config = dict(
    hidden_size=256,
    n_experts=64,
    router_logit_norm=1.0,
    num_attention_heads=2,
    norm_eps=1e-05,
    positions='rope',
    attn_scale=0.0884,
    init_std_up=0.0312,
    init_std_down=0.00505,
    lr_head=0.00621,
    decay_shape='linear',
    train_tokens=314900000,
)
Below are experts of layer 12 (counted from 0) of a mixture-of-experts language model. Rows are named gate (a neuron's input weights, with its number), up (a neuron's input weights, with its number), down (a neuron's output weights, with its number) and show model dimensions 0-255. Each number is 50 + 15 x the weight over its row's rms, rounded and kept within 0 to 99.
Before each expert's rows: a language model's description of what the expert responds to; "raises" lists some tokens whose logits its average output raises strongly, later layers aside. This comes from a sample of Wikipedia text that the model never trained on.

# expert 20
Mid-word fragments. Word pieces inside words, often consonant clusters like Bl, cl, fl, sh, in song titles, album credits and film text.
raises: "i", "ar", "om", "z", "-", "a"
gate0:43 99 66 24 36 72 35 44 32 40 53 57 48 44 36 74 35 60 71 41 56 54 29 46 22 46 53 49 63 69 64 52 60 49 62 39 45 58 67 47 52 44 48 36 55 27 53 40 64 54 43 70 48 48 41 40 37 53 52 62 38 51 53 49 35 46 29 51 43 48 96 53 19 32 07 37 64 44 51 36 37 68 76 48 54 49 21 57 51 51 41 11 44 53 71 40 62 37 49 12 58 73 69 63 34 32 52 47 39 27 22 52 19 48 66 38 31 33 52 47 54 54 55 55 58 48 43 36 61 30 28 60 44 70 41 29 32 40 67 57 51 63 41 37 47 41 54 39 78 44 38 38 61 64 64 46 24 60 69 54 59 49 92 41 52 54 43 46 48 47 71 75 59 45 74 49 54 53 62 42 57 47 44 61 61 42 34 27 22 65 82 26 36 48 61 51 42 64 48 22 28 24 37 32 62 48 56 67 40 64 58 65 62 61 79 45 46 27 38 42 60 52 63 51 39 75 72 23 57 46 54 67 54 47 36 66 66 44 39 39 40 43 55 61 48 30 59 46 33 27 58 51 51 62 95 59
up0:31 68 25 58 56 31 39 42 14 53 34 24 43 65 81 55 69 57 37 83 52 83 68 46 34 46 46 43 26 60 62 53 29 56 36 59 68 31 28 65 47 66 29 55 60 59 48 47 30 51 50 51 49 39 36 45 26 50 68 70 21 75 14 37 45 44 53 55 44 34 51 42 37 58 45 65 57 46 19 73 42 59 67 65 42 42 47 51 92 31 56 66 59 30 58 61 51 37 83 42 30 59 41 30 40 63 34 66 47 50 56 65 45 36 43 48 31 53 26 41 71 58 72 64 50 71 50 37 49 50 71 42 66 38 47 63 66 64 41 64 21 19 55 54 35 52 45 33 56 69 44 25 56 39 46 45 35 50 48 52 55 70 72 52 39 66 39 44 70 62 12 64 58 57 45 78 26 63 52 63 43 66 43 39 50 66 36 41 33 62 45 25 23 58 38 39 51 60 38 47 27 33 64 70 73 56 21 43 54 52 54 60 59 56 21 51 44 27 57 34 60 38 51 69 36 50 39 37 76 65 36 39 77 55 79 42 28 34 64 52 78 57 64 70 68 53 44 41 47 68 49 33 61 45 47 59
down0:49 45 31 38 46 61 45 49 71 81 41 27 19 50 49 52 39 27 60 37 29 54 40 47 23 34 28 40 26 48 66 47 55 52 76 53 44 57 62 53 37 60 34 42 82 58 44 34 17 49 58 40 36 38 44 64 51 64 38 45 22 55 31 69 63 87 53 45 44 75 40 23 58 50 11 40 29 59 38 30 63 51 42 41 53 47 42 76 57 60 68 55 48 38 41 27 65 65 72 48 72 46 50 39 54 77 52 74 44 69 51 60 46 46 49 44 54 75 54 60 54 62 37 54 51 58 20 74 57 41 54 48 52 43 50 59 31 46 34 78 43 76 54 55 38 31 26 44 49 86 36 50 44 28 31 22 71 39 57 46 47 32 68 79 57 36 09 52 53 69 57 58 42 79 50 63 57 60 67 27 47 06 43 37 67 60 62 60 74 62 59 55 75 65 14 63 42 46 45 42 26 56 56 61 48 51 36 69 60 61 57 78 60 56 64 44 55 51 47 62 52 37 27 54 36 40 36 46 45 73 15 66 54 52 34 46 49 43 56 38 53 58 71 63 49 76 55 65 57 65 74 45 29 55 49 49
gate1:57 46 49 36 66 65 26 40 33 49 35 36 38 27 38 38 58 49 55 41 38 55 56 46 61 43 46 29 40 32 66 29 61 56 48 35 70 34 44 46 99 67 66 71 71 70 44 49 54 58 73 42 41 58 87 51 41 67 40 40 46 57 62 53 39 66 51 27 63 86 44 58 50 49 53 66 39 42 54 22 35 59 21 37 74 39 62 57 40 39 33 31 37 61 41 45 47 39 31 42 53 41 41 73 62 52 48 50 50 45 57 40 30 79 50 38 64 61 43 61 50 29 43 44 32 54 30 38 20 55 47 63 51 37 62 48 87 41 64 47 43 53 49 24 76 45 58 41 53 51 60 57 56 78 78 57 57 42 51 60 49 71 70 61 48 47 90 38 46 13 59 49 64 31 48 50 91 56 39 45 64 39 16 51 41 41 48 43 62 32 25 74 43 56 64 55 56 68 41 61 47 58 40 26 52 26 47 26 66 70 63 33 03 45 56 44 46 53 61 43 48 47 52 31 58 43 43 65 28 48 30 58 49 72 47 15 83 75 58 47 36 27 63 61 38 39 66 60 58 41 40 65 36 67 71 68
up1:46 33 70 50 25 41 41 41 54 59 54 25 52 52 29 51 43 42 41 45 86 61 30 65 32 46 58 48 65 45 43 47 31 47 53 43 50 69 48 65 34 48 49 48 29 60 28 54 49 54 55 22 48 58 55 52 45 26 75 46 35 58 77 59 61 45 69 66 43 38 72 54 48 54 31 53 62 48 55 80 37 53 50 64 40 60 34 60 45 65 68 54 33 27 62 54 72 49 82 41 33 53 46 52 39 68 64 29 77 74 42 62 29 42 33 85 36 34 52 71 48 60 50 47 65 39 40 56 68 73 45 65 29 31 41 76 31 49 49 72 40 56 47 71 35 45 28 53 52 45 64 27 51 39 41 37 09 27 61 48 63 19 21 62 57 80 39 53 45 78 19 43 63 17 73 67 16 51 41 67 42 43 59 45 42 53 55 51 43 69 61 23 56 40 64 67 58 34 62 55 42 33 56 42 53 73 79 45 60 32 58 72 65 40 52 47 58 56 57 46 58 47 45 59 53 61 43 70 64 19 62 49 36 12 65 51 24 11 33 56 59 43 36 17 43 37 37 34 59 76 50 51 62 50 41 26
down1:59 56 68 75 38 57 54 40 82 61 67 48 53 57 51 31 49 25 49 28 43 48 36 58 52 59 52 47 61 55 35 49 28 28 56 49 39 49 42 61 40 40 64 53 61 48 37 17 16 47 59 42 43 61 47 49 69 37 62 62 36 55 68 66 63 27 30 61 54 48 66 67 55 77 46 61 35 68 53 39 44 57 46 34 73 42 49 48 61 61 20 57 93 29 44 38 58 58 57 19 37 84 45 53 82 52 32 50 51 30 57 70 41 69 32 34 60 57 29 43 47 35 65 58 54 55 52 50 51 34 64 71 51 81 48 16 19 18 76 37 67 64 56 44 53 47 36 56 31 52 53 42 38 64 43 47 28 41 58 60 51 58 66 51 84 58 51 51 84 24 56 22 46 33 33 68 34 29 39 46 59 48 48 17 50 53 54 96 43 62 43 31 55 66 43 47 38 49 46 78 30 33 74 47 27 60 48 70 49 48 39 41 43 42 53 13 45 78 18 54 53 67 43 62 52 43 71 56 60 40 56 64 35 29 61 39 54 37 37 54 56 51 43 37 42 74 32 23 65 35 29 64 51 47 32 50
gate2:44 44 47 56 65 51 57 65 50 41 65 71 45 26 55 80 49 36 48 57 45 54 66 52 40 64 76 44 27 63 36 43 31 44 57 21 53 53 47 81 63 26 62 51 48 37 43 81 71 57 38 45 60 26 47 65 95 80 90 53 31 41 38 58 82 44 48 59 70 59 55 46 51 69 66 45 25 53 47 48 27 55 32 44 17 45 45 43 67 43 32 29 53 44 34 21 59 76 56 61 02 31 52 24 60 50 42 40 59 65 50 42 36 55 25 45 21 56 62 72 47 41 59 49 53 23 57 37 31 72 74 54 33 48 54 20 44 54 63 62 42 39 50 73 43 46 48 53 32 33 35 62 53 49 52 60 77 31 64 62 31 43 19 31 19 48 36 52 77 71 46 74 76 48 46 44 70 27 56 33 48 45 36 53 66 58 58 34 53 43 38 23 38 52 34 16 42 65 48 51 61 39 50 31 71 42 56 41 72 48 50 53 58 32 50 41 48 72 55 63 51 50 67 34 48 20 42 51 22 60 52 59 41 57 45 53 42 41 24 45 64 45 46 58 38 45 55 47 55 72 64 25 41 70 58 56
up2:68 32 53 43 59 71 54 38 28 48 47 30 67 53 53 46 38 44 34 56 65 47 34 51 45 18 43 26 31 49 50 52 48 22 48 62 58 38 61 59 68 43 63 84 36 62 31 54 27 38 53 26 80 56 72 41 40 27 32 61 33 65 52 43 61 47 44 44 64 39 24 65 34 69 25 53 51 37 57 72 45 75 56 86 66 60 58 44 46 78 72 58 56 48 62 61 48 49 83 57 58 56 46 60 57 31 54 65 84 34 75 65 28 69 53 52 38 55 29 42 35 61 43 61 37 58 35 34 57 65 36 58 49 34 37 61 53 42 43 56 32 54 38 45 67 47 69 30 85 28 73 35 52 30 63 30 29 27 47 56 63 46 30 62 59 49 68 51 26 50 56 28 36 43 57 25 42 44 70 75 69 64 63 52 51 41 60 40 31 54 61 15 64 62 63 35 54 29 18 54 51 39 64 60 64 64 34 53 44 58 58 76 47 36 32 30 54 62 51 21 45 57 44 43 28 80 50 70 73 44 28 50 74 51 48 42 65 53 60 69 23 29 54 41 59 30 22 70 33 35 31 57 69 55 50 29
down2:61 90 30 38 69 52 43 45 49 32 33 48 19 47 74 46 28 32 35 65 45 41 26 38 48 77 30 58 50 54 54 47 65 41 56 52 54 39 50 74 50 42 57 56 57 46 44 34 26 33 55 01 63 62 54 49 49 67 42 51 44 99 38 47 55 47 40 34 59 27 38 36 52 61 64 51 47 29 58 48 54 34 38 55 43 61 67 34 52 72 61 48 31 31 71 38 60 31 50 57 54 34 84 33 42 56 59 58 85 32 27 72 39 74 14 55 41 31 54 63 30 32 49 66 27 41 32 38 75 53 78 48 66 34 78 50 58 51 70 52 52 61 26 47 65 32 60 59 28 22 45 40 46 33 62 69 43 37 45 48 39 37 45 35 31 82 22 57 30 58 48 50 49 37 37 61 45 58 69 56 49 43 52 50 34 14 64 45 44 39 50 49 55 81 18 70 51 55 71 52 51 74 57 47 64 26 60 27 44 43 42 47 71 14 28 54 61 63 41 32 32 53 60 57 51 41 69 42 46 56 52 37 40 50 42 31 39 54 66 35 62 45 73 71 55 40 44 60 52 36 47 37 72 49 33 34
gate3:48 57 55 51 54 78 59 34 53 37 75 71 25 07 38 61 58 60 58 36 39 45 65 69 59 63 52 59 62 42 83 46 36 45 48 20 39 58 66 51 38 41 51 40 70 47 34 63 61 52 45 41 45 25 65 65 55 59 59 34 55 25 51 28 66 50 65 27 65 60 56 38 16 55 41 45 65 48 52 69 60 09 45 35 62 72 39 45 56 38 55 38 63 70 43 62 80 43 48 73 14 55 36 52 49 32 36 70 73 42 34 36 41 71 65 38 42 56 44 52 42 47 50 69 47 37 51 68 37 32 41 43 32 47 58 47 47 74 70 70 55 66 45 50 52 50 48 65 71 43 66 47 55 53 57 45 19 59 57 30 34 46 55 35 47 64 49 41 60 03 27 25 54 63 45 78 68 37 33 30 73 63 47 26 78 55 43 36 65 59 38 75 64 48 51 44 56 63 29 53 43 64 53 48 51 39 55 60 52 51 26 40 36 56 44 70 27 44 35 37 55 48 42 75 51 37 61 26 55 58 49 47 37 54 42 56 53 28 38 38 44 72 71 21 73 76 03 66 39 68 64 64 48 79 51 80
up3:77 54 47 33 53 77 15 48 57 37 39 66 51 40 48 33 28 48 27 25 52 41 29 60 52 44 47 18 38 37 38 58 43 55 50 32 56 55 44 35 55 61 41 59 15 62 55 27 49 70 37 82 57 79 45 47 70 58 34 48 61 48 51 46 25 76 36 40 27 35 49 38 69 53 76 71 26 44 51 51 60 62 16 30 53 71 59 40 33 62 25 18 43 47 56 47 30 76 42 56 54 48 48 30 27 59 96 41 39 66 62 52 59 25 57 59 53 85 43 51 70 53 51 50 57 65 64 52 72 72 63 59 46 49 56 37 82 39 41 15 45 45 31 51 48 51 59 40 41 22 66 55 77 10 60 66 55 37 16 50 47 48 37 66 56 54 50 56 50 79 64 60 45 61 51 67 31 73 54 25 21 42 54 56 60 63 50 48 52 49 54 57 27 57 38 67 38 55 65 41 64 49 43 49 54 71 42 38 41 55 93 35 53 31 47 62 60 45 54 63 58 49 56 62 77 62 41 41 63 36 64 36 62 33 56 62 35 56 78 51 58 48 59 77 56 47 60 66 52 22 64 45 58 53 31 55
down3:64 44 49 50 62 44 57 54 83 52 63 51 36 40 45 60 65 61 61 42 48 28 33 58 75 61 56 20 34 31 35 58 47 59 63 59 78 25 53 55 41 52 62 56 54 77 61 40 33 51 45 28 46 73 69 27 39 47 78 65 66 77 14 79 40 52 70 55 47 42 50 54 36 48 32 26 26 26 54 54 40 37 36 56 46 60 53 60 26 46 52 59 60 55 51 71 45 46 40 12 68 47 67 38 16 82 64 69 38 55 58 65 48 40 59 29 65 48 53 29 64 26 55 47 28 74 63 32 55 77 53 43 48 69 39 66 40 64 48 61 63 68 51 51 70 54 40 50 39 23 59 78 39 48 74 72 61 20 51 54 38 36 62 61 54 63 60 38 53 49 44 51 57 20 50 41 48 47 77 50 55 44 42 34 32 25 60 57 37 28 95 42 37 50 54 54 63 35 46 46 41 42 61 33 81 66 73 50 54 66 38 29 63 47 37 57 61 68 62 39 68 35 51 53 67 61 41 78 39 69 57 54 43 39 49 29 69 52 44 65 45 24 58 79 38 34 64 69 51 20 35 29 40 80 59 44
gate4:56 31 51 46 48 61 70 39 52 43 18 54 36 18 88 58 78 57 48 58 63 47 38 36 59 45 50 44 70 29 35 68 37 71 28 49 29 53 49 71 40 49 52 66 38 38 50 53 74 58 67 40 56 51 53 37 52 46 30 51 41 51 42 26 47 71 66 39 37 62 49 50 59 86 59 66 43 54 48 40 85 25 29 44 68 62 41 62 78 38 53 38 52 57 52 75 60 29 51 85 28 40 64 59 50 34 63 55 70 46 68 40 19 36 32 57 35 59 51 44 23 41 46 46 70 51 43 66 47 60 50 79 56 76 68 44 49 60 70 60 73 41 69 47 22 53 57 38 27 50 50 53 14 75 46 45 27 62 25 49 42 45 30 48 52 45 60 61 17 35 25 05 54 28 42 49 54 46 41 38 37 39 40 63 74 79 58 87 57 63 49 49 46 56 26 51 40 63 51 75 50 32 67 55 51 52 38 26 38 55 50 64 67 49 22 51 47 41 72 48 44 64 41 36 53 53 58 24 66 46 44 56 52 58 66 48 71 52 59 38 61 50 54 44 65 49 43 64 59 55 68 94 53 77 46 21
up4:51 59 20 58 35 61 43 47 62 56 41 51 46 74 54 50 56 40 36 28 66 55 53 38 73 60 56 45 56 75 60 47 33 55 39 62 58 76 28 64 17 61 27 55 55 39 57 41 87 52 43 36 27 50 61 89 22 39 48 39 45 47 29 83 47 59 17 30 48 26 34 43 82 66 44 83 57 24 63 40 62 38 60 53 51 43 48 66 67 38 70 71 54 57 43 54 65 44 53 64 48 36 49 74 31 32 47 49 68 62 58 76 61 38 59 45 53 55 65 68 73 61 58 41 48 33 73 30 19 61 44 42 42 47 56 38 55 53 42 54 62 35 56 53 63 33 75 48 48 40 64 53 54 57 20 57 52 14 62 59 45 71 70 71 40 40 47 53 72 58 39 53 49 34 67 37 53 48 25 64 22 34 42 49 39 51 45 44 59 34 50 46 83 51 26 61 40 58 78 45 60 76 39 23 41 55 62 76 39 43 44 27 43 31 33 43 59 28 48 43 93 64 43 76 37 34 41 60 31 21 50 48 58 37 57 43 40 41 63 62 74 72 65 67 45 69 34 36 66 64 51 56 57 21 44 35
down4:68 45 25 45 59 48 37 51 66 64 64 66 67 85 53 53 39 36 44 61 15 36 63 40 42 44 41 62 72 37 46 61 59 50 39 52 78 45 35 40 30 67 65 57 55 64 47 58 55 23 24 55 39 52 52 71 76 77 36 60 63 29 41 73 21 55 59 44 44 61 51 67 47 64 41 61 70 46 56 55 89 50 38 69 52 30 47 58 33 49 54 30 58 56 59 63 69 39 80 44 28 43 77 52 41 52 30 45 39 58 40 60 58 73 37 37 43 48 13 81 42 51 52 35 44 36 42 60 50 27 61 60 51 67 41 76 58 59 61 59 59 51 67 52 22 62 78 48 36 25 40 59 46 49 43 15 66 37 76 36 48 37 62 68 55 48 49 41 53 40 37 51 57 58 39 49 65 42 27 56 57 47 40 71 71 27 77 38 43 77 32 41 43 44 78 59 95 61 53 65 63 71 47 37 73 32 36 30 46 34 23 54 49 55 22 59 31 67 49 40 52 49 65 75 54 57 69 48 60 32 49 40 43 58 53 62 64 87 66 41 85 53 41 67 41 59 54 33 67 55 41 27 72 46 44 70
gate5:53 46 76 22 35 59 72 42 46 46 67 33 94 66 29 48 33 38 43 60 51 59 48 26 34 45 67 51 55 18 32 60 65 34 64 72 59 66 60 36 61 55 26 50 60 55 38 56 32 51 60 68 23 23 17 55 44 54 55 48 52 36 78 32 64 64 82 39 34 56 71 57 66 59 47 42 64 38 76 85 53 40 26 29 42 66 48 50 41 79 40 14 55 64 84 52 29 49 26 28 51 41 65 55 48 70 44 41 60 32 43 46 57 59 76 62 64 35 28 54 52 71 43 62 65 43 48 76 61 22 42 40 52 58 29 53 37 62 68 51 62 46 57 59 51 66 60 51 47 26 30 49 51 53 72 42 43 43 66 46 56 54 48 64 48 50 65 40 65 52 41 54 48 42 69 43 42 50 55 61 51 37 62 40 28 30 51 40 47 40 53 57 62 31 47 52 67 52 57 15 57 39 22 66 47 72 48 50 31 53 66 35 25 65 60 74 40 27 82 66 51 45 55 50 41 73 46 63 45 49 27 24 68 41 32 61 60 75 27 60 21 52 60 43 51 26 33 47 29 46 61 37 40 61 89 62
up5:34 17 71 23 51 36 67 30 68 68 45 59 51 43 72 49 21 44 29 51 39 65 41 48 31 72 42 50 49 36 64 73 75 60 58 29 61 64 48 52 57 47 64 34 48 41 43 27 94 42 46 67 49 57 36 49 68 61 31 65 50 39 52 35 43 65 74 51 45 71 41 75 47 70 45 40 54 80 40 49 48 57 25 48 54 41 26 43 45 66 13 34 55 40 53 45 50 20 39 49 64 63 30 45 36 48 27 68 56 44 58 33 51 63 61 21 90 31 67 52 60 48 61 71 61 49 59 46 52 24 53 30 19 49 44 45 50 72 39 75 52 54 62 67 44 43 79 70 71 51 43 59 39 49 58 63 75 89 47 44 42 64 55 58 51 38 41 53 54 77 64 42 41 77 52 55 46 76 58 37 34 47 39 80 58 45 56 34 70 48 44 45 46 34 20 51 43 45 69 39 38 85 32 99 38 84 42 35 67 39 56 56 42 63 50 71 55 42 76 55 53 61 44 52 42 60 47 30 72 70 49 64 39 58 71 39 72 62 38 39 55 48 39 53 50 62 63 38 39 44 67 40 42 62 63 48
down5:57 66 62 52 95 37 31 75 44 45 00 58 39 33 73 70 58 74 67 43 49 70 46 53 63 50 57 44 20 66 28 55 34 39 71 38 30 17 46 43 50 54 19 64 36 53 68 80 49 75 67 57 55 35 60 62 31 55 55 55 52 61 44 25 47 49 63 55 45 56 21 58 43 55 54 41 36 34 55 31 84 70 55 46 43 57 49 80 77 73 30 56 48 58 47 39 38 61 54 47 48 39 39 70 61 20 43 64 72 48 57 49 50 28 38 52 37 25 66 42 47 61 34 57 51 49 46 71 59 59 41 36 41 47 39 57 48 57 51 57 69 57 30 24 58 52 38 73 54 57 42 40 54 62 52 56 49 53 44 69 51 37 25 52 48 60 25 49 30 48 46 64 36 72 36 27 75 51 42 45 42 63 70 49 40 43 50 66 24 15 35 40 31 58 20 08 53 41 62 49 60 52 56 44 45 36 51 73 49 30 54 33 58 39 47 63 40 67 56 32 57 41 60 42 29 45 49 60 38 70 78 58 41 41 78 26 72 61 46 26 68 63 53 43 59 69 52 36 45 51 49 47 51 29 97 66
gate6:69 42 66 35 34 48 62 56 46 50 29 57 59 54 61 35 21 42 31 59 38 68 65 46 35 33 63 35 22 63 48 58 72 46 12 32 39 65 53 35 37 79 41 27 38 61 50 55 66 42 64 48 24 61 44 82 28 22 63 68 41 52 47 59 44 50 42 63 37 42 54 44 54 42 52 58 65 51 41 51 67 74 53 39 59 54 50 58 52 34 76 35 51 53 43 48 45 57 62 45 31 59 46 66 60 02 50 67 69 43 48 47 54 23 57 66 54 58 66 72 66 42 22 52 35 70 36 38 58 41 50 52 68 51 62 32 24 39 24 30 60 61 39 54 68 41 61 52 73 47 87 50 48 35 62 45 31 21 67 70 85 56 48 46 50 13 41 46 33 61 66 37 50 52 24 50 58 49 76 58 44 58 87 52 28 71 30 49 67 50 42 44 35 19 63 60 27 39 49 33 41 24 34 72 38 33 51 68 45 83 56 34 48 45 63 59 45 83 34 66 46 37 64 49 65 29 22 39 44 71 36 49 35 52 41 61 49 57 56 47 43 43 65 60 21 46 69 39 28 52 53 18 45 44 63 59
up6:50 74 60 47 62 57 72 35 45 54 54 46 67 42 69 48 48 60 58 61 63 20 37 52 43 53 47 42 46 47 63 33 60 51 57 46 76 27 65 49 44 52 58 41 53 49 29 41 29 72 51 55 65 32 78 58 85 71 32 43 58 54 34 35 37 67 82 46 52 72 37 74 34 49 42 43 47 37 44 52 33 28 50 51 63 30 50 71 45 46 38 08 40 47 47 44 32 48 46 42 53 60 37 45 59 53 71 33 56 30 33 54 50 67 49 35 68 26 27 10 40 19 37 39 59 10 44 58 39 20 47 69 54 56 38 71 66 67 56 57 31 48 43 59 49 48 47 66 72 41 38 40 33 49 59 58 62 83 40 54 56 60 66 51 46 76 56 59 72 45 75 50 71 53 42 60 35 65 54 61 41 57 44 51 60 44 49 50 59 68 46 36 45 69 33 37 39 78 57 42 56 39 38 51 33 42 31 40 87 68 72 62 49 53 53 80 80 65 46 48 30 53 53 60 47 80 95 45 63 01 39 42 64 67 56 36 89 64 45 45 57 48 41 75 55 53 71 79 35 43 45 40 43 51 59 74
down6:49 59 34 67 33 53 43 48 39 55 62 54 39 54 47 49 28 85 34 43 41 45 63 47 58 37 43 39 40 51 50 39 86 48 31 39 61 60 48 43 67 45 70 57 31 23 54 46 35 45 54 55 40 55 77 62 66 38 29 41 36 29 49 39 54 41 48 29 46 43 49 43 17 46 57 41 79 48 46 54 58 17 55 39 40 39 33 62 51 21 67 67 55 49 40 20 43 20 24 49 66 71 67 26 58 43 29 51 54 36 49 64 29 83 43 57 48 27 40 49 64 68 73 46 54 69 65 63 57 53 61 48 44 21 52 65 61 38 63 74 56 55 40 58 45 67 49 38 64 55 40 40 54 39 41 69 30 57 28 36 71 59 54 49 33 20 22 51 21 37 63 90 44 84 45 41 38 58 68 45 52 26 38 24 69 46 49 25 65 35 77 55 35 71 70 47 53 57 56 32 57 80 35 67 53 32 75 41 72 64 15 30 73 54 45 56 62 28 34 48 31 53 36 36 68 26 59 37 61 39 51 66 52 54 50 13 40 31 35 65 50 62 50 52 44 54 40 40 52 36 88 61 61 52 57 62
gate7:47 79 62 68 53 49 42 25 70 50 67 20 45 58 62 43 68 36 60 49 48 32 30 29 77 20 56 22 61 73 37 59 30 79 38 54 33 39 64 54 72 42 54 68 53 29 63 61 49 57 52 62 64 30 35 47 50 60 38 09 45 70 27 75 47 53 67 45 69 67 43 47 49 50 42 43 61 37 25 28 53 41 29 53 70 52 52 48 53 48 66 74 73 43 69 27 54 33 38 79 58 76 50 43 72 45 21 43 73 82 17 57 36 35 61 36 19 53 54 50 22 34 47 33 53 61 23 27 63 45 62 45 48 55 44 49 35 65 62 54 71 67 37 64 72 38 44 47 57 32 60 56 55 82 34 58 12 61 39 50 25 34 48 44 55 52 69 50 38 47 39 40 43 33 48 29 54 55 36 70 87 56 51 39 73 49 67 47 69 45 66 73 43 48 38 27 69 76 45 41 37 49 26 70 63 54 73 63 53 38 59 34 77 40 69 57 35 51 68 55 61 58 36 45 32 71 59 47 63 33 42 37 48 65 63 75 54 47 55 43 46 69 38 41 46 35 41 60 54 51 58 55 56 40 64 47
up7:21 50 68 24 60 52 50 68 00 52 48 67 41 54 59 78 19 73 71 45 54 53 45 83 42 73 40 65 61 39 55 31 60 38 71 45 63 22 46 59 18 65 56 69 65 68 35 45 42 49 62 53 59 40 51 61 41 56 47 54 42 31 69 37 45 66 28 34 44 65 20 35 39 37 59 62 53 52 59 49 45 51 50 50 68 71 47 45 42 48 39 41 45 41 28 56 43 97 52 62 27 42 54 54 37 33 80 48 42 37 55 36 54 66 33 75 61 47 47 36 60 61 36 59 48 54 50 38 33 39 50 57 56 64 42 66 31 60 55 43 46 30 41 18 19 47 51 29 69 84 44 48 55 49 64 39 39 67 48 37 34 46 44 37 54 45 32 37 48 51 66 56 63 74 63 64 43 41 50 31 36 77 14 56 29 50 40 74 25 51 59 39 51 29 92 50 11 36 73 55 40 44 70 56 48 57 35 56 60 27 60 47 43 39 57 24 25 51 52 47 62 52 47 74 56 33 42 69 55 37 43 51 38 39 20 34 56 28 35 64 46 69 60 60 38 47 41 53 59 22 35 45 63 78 49 77
down7:30 53 64 43 52 39 43 47 65 41 30 59 39 49 58 50 57 48 67 61 31 40 38 41 27 56 46 53 73 49 62 48 94 33 61 40 46 54 51 61 65 47 22 94 64 57 26 49 88 57 49 02 58 61 76 37 46 59 78 49 51 78 73 42 57 52 55 54 47 43 24 48 42 53 62 59 41 41 59 84 58 49 52 51 38 31 47 39 66 31 34 64 61 33 31 44 58 55 51 35 38 41 72 49 56 44 49 56 67 67 46 23 68 78 45 70 66 62 39 34 39 60 26 21 43 58 50 51 29 39 47 52 44 63 77 71 55 35 56 49 30 75 55 38 51 42 41 32 41 45 59 51 61 72 72 72 57 44 69 62 66 31 53 66 62 54 30 53 53 73 61 70 39 46 30 44 62 45 60 22 30 46 35 65 42 40 68 33 55 49 53 49 60 37 59 20 49 34 40 44 47 55 47 59 48 48 62 59 65 59 57 47 54 39 89 50 57 52 47 54 76 55 43 28 28 17 24 54 38 84 75 33 52 31 33 52 45 52 45 40 35 58 68 58 51 38 45 51 99 82 34 34 71 56 47 66
gate8:49 45 44 77 29 45 61 36 63 43 34 58 56 34 47 44 63 30 54 62 40 35 48 51 42 59 47 43 66 44 83 62 52 49 51 46 62 71 35 41 33 73 50 39 55 56 23 33 36 67 29 55 43 21 39 47 49 40 53 39 47 28 74 80 70 43 29 44 53 53 60 44 55 65 37 80 39 76 47 62 32 45 21 66 47 34 49 48 61 49 49 52 20 65 49 61 79 42 66 77 84 37 52 48 66 31 62 66 50 68 51 24 62 34 57 32 45 76 47 04 67 61 43 60 41 59 46 35 31 51 30 68 43 40 45 52 34 39 48 74 44 54 83 48 65 38 67 48 61 43 92 78 48 53 20 40 51 72 49 57 38 31 54 71 80 28 48 44 58 49 57 64 33 57 41 58 65 65 33 72 27 60 44 49 44 64 54 40 45 53 38 46 54 44 48 60 68 35 37 42 48 51 59 48 48 46 73 55 52 23 67 36 91 51 40 61 23 59 11 66 63 65 56 66 44 26 62 67 60 48 44 73 62 67 39 38 45 55 81 61 21 55 51 59 45 52 54 63 36 34 62 39 28 45 21 32
up8:35 76 51 27 84 59 54 34 27 74 79 74 67 60 55 47 17 75 44 43 58 63 51 42 60 53 40 54 25 59 30 40 62 49 34 49 76 47 65 55 71 45 68 49 39 43 53 44 72 46 52 47 28 81 52 34 62 60 33 66 63 44 27 41 43 49 63 34 50 61 37 48 69 40 79 32 73 17 26 24 65 84 65 59 62 69 48 57 27 44 50 60 59 34 56 21 30 44 20 58 49 53 22 43 42 46 41 33 68 48 25 60 53 46 47 51 37 50 72 59 49 84 49 35 68 39 30 53 53 32 69 34 59 40 61 48 39 80 45 44 51 52 51 60 61 56 37 44 45 59 25 53 51 46 54 38 39 42 23 52 37 60 57 37 34 41 36 55 78 48 24 37 57 36 71 70 46 48 42 31 65 51 51 34 54 41 45 57 45 48 56 59 29 51 55 43 50 53 86 51 62 78 43 48 48 54 71 68 70 52 52 59 48 62 57 55 62 42 64 58 19 42 44 57 67 66 35 42 39 36 54 33 02 35 62 44 08 41 42 86 68 30 64 34 42 58 65 48 66 45 38 68 54 62 71 57
down8:31 64 61 79 57 40 77 35 37 65 69 67 54 48 64 50 58 79 50 20 87 38 32 50 41 42 53 39 69 52 44 42 97 48 80 56 53 24 61 60 57 35 28 69 71 52 44 31 45 42 33 32 53 42 44 51 40 31 70 67 50 65 51 48 68 42 81 46 48 63 35 60 49 55 45 50 52 20 33 28 50 45 63 38 57 64 55 38 53 48 50 67 36 55 47 66 31 57 57 49 32 59 55 55 44 51 61 38 62 36 36 35 46 79 41 60 45 43 32 37 15 26 48 62 42 45 61 44 46 48 57 62 70 37 56 50 65 52 67 50 50 61 60 77 48 30 43 49 30 62 46 50 20 44 63 39 62 34 85 51 52 60 21 66 46 37 21 64 49 54 54 69 35 80 58 51 66 64 27 50 56 56 49 57 44 62 51 50 29 00 56 48 56 57 36 40 59 63 36 29 25 80 29 56 31 50 45 27 54 61 43 33 39 17 56 25 50 61 62 54 19 62 40 55 41 27 30 57 33 49 34 63 49 56 36 72 40 71 17 72 51 65 57 54 49 35 58 55 35 57 50 71 67 71 75 59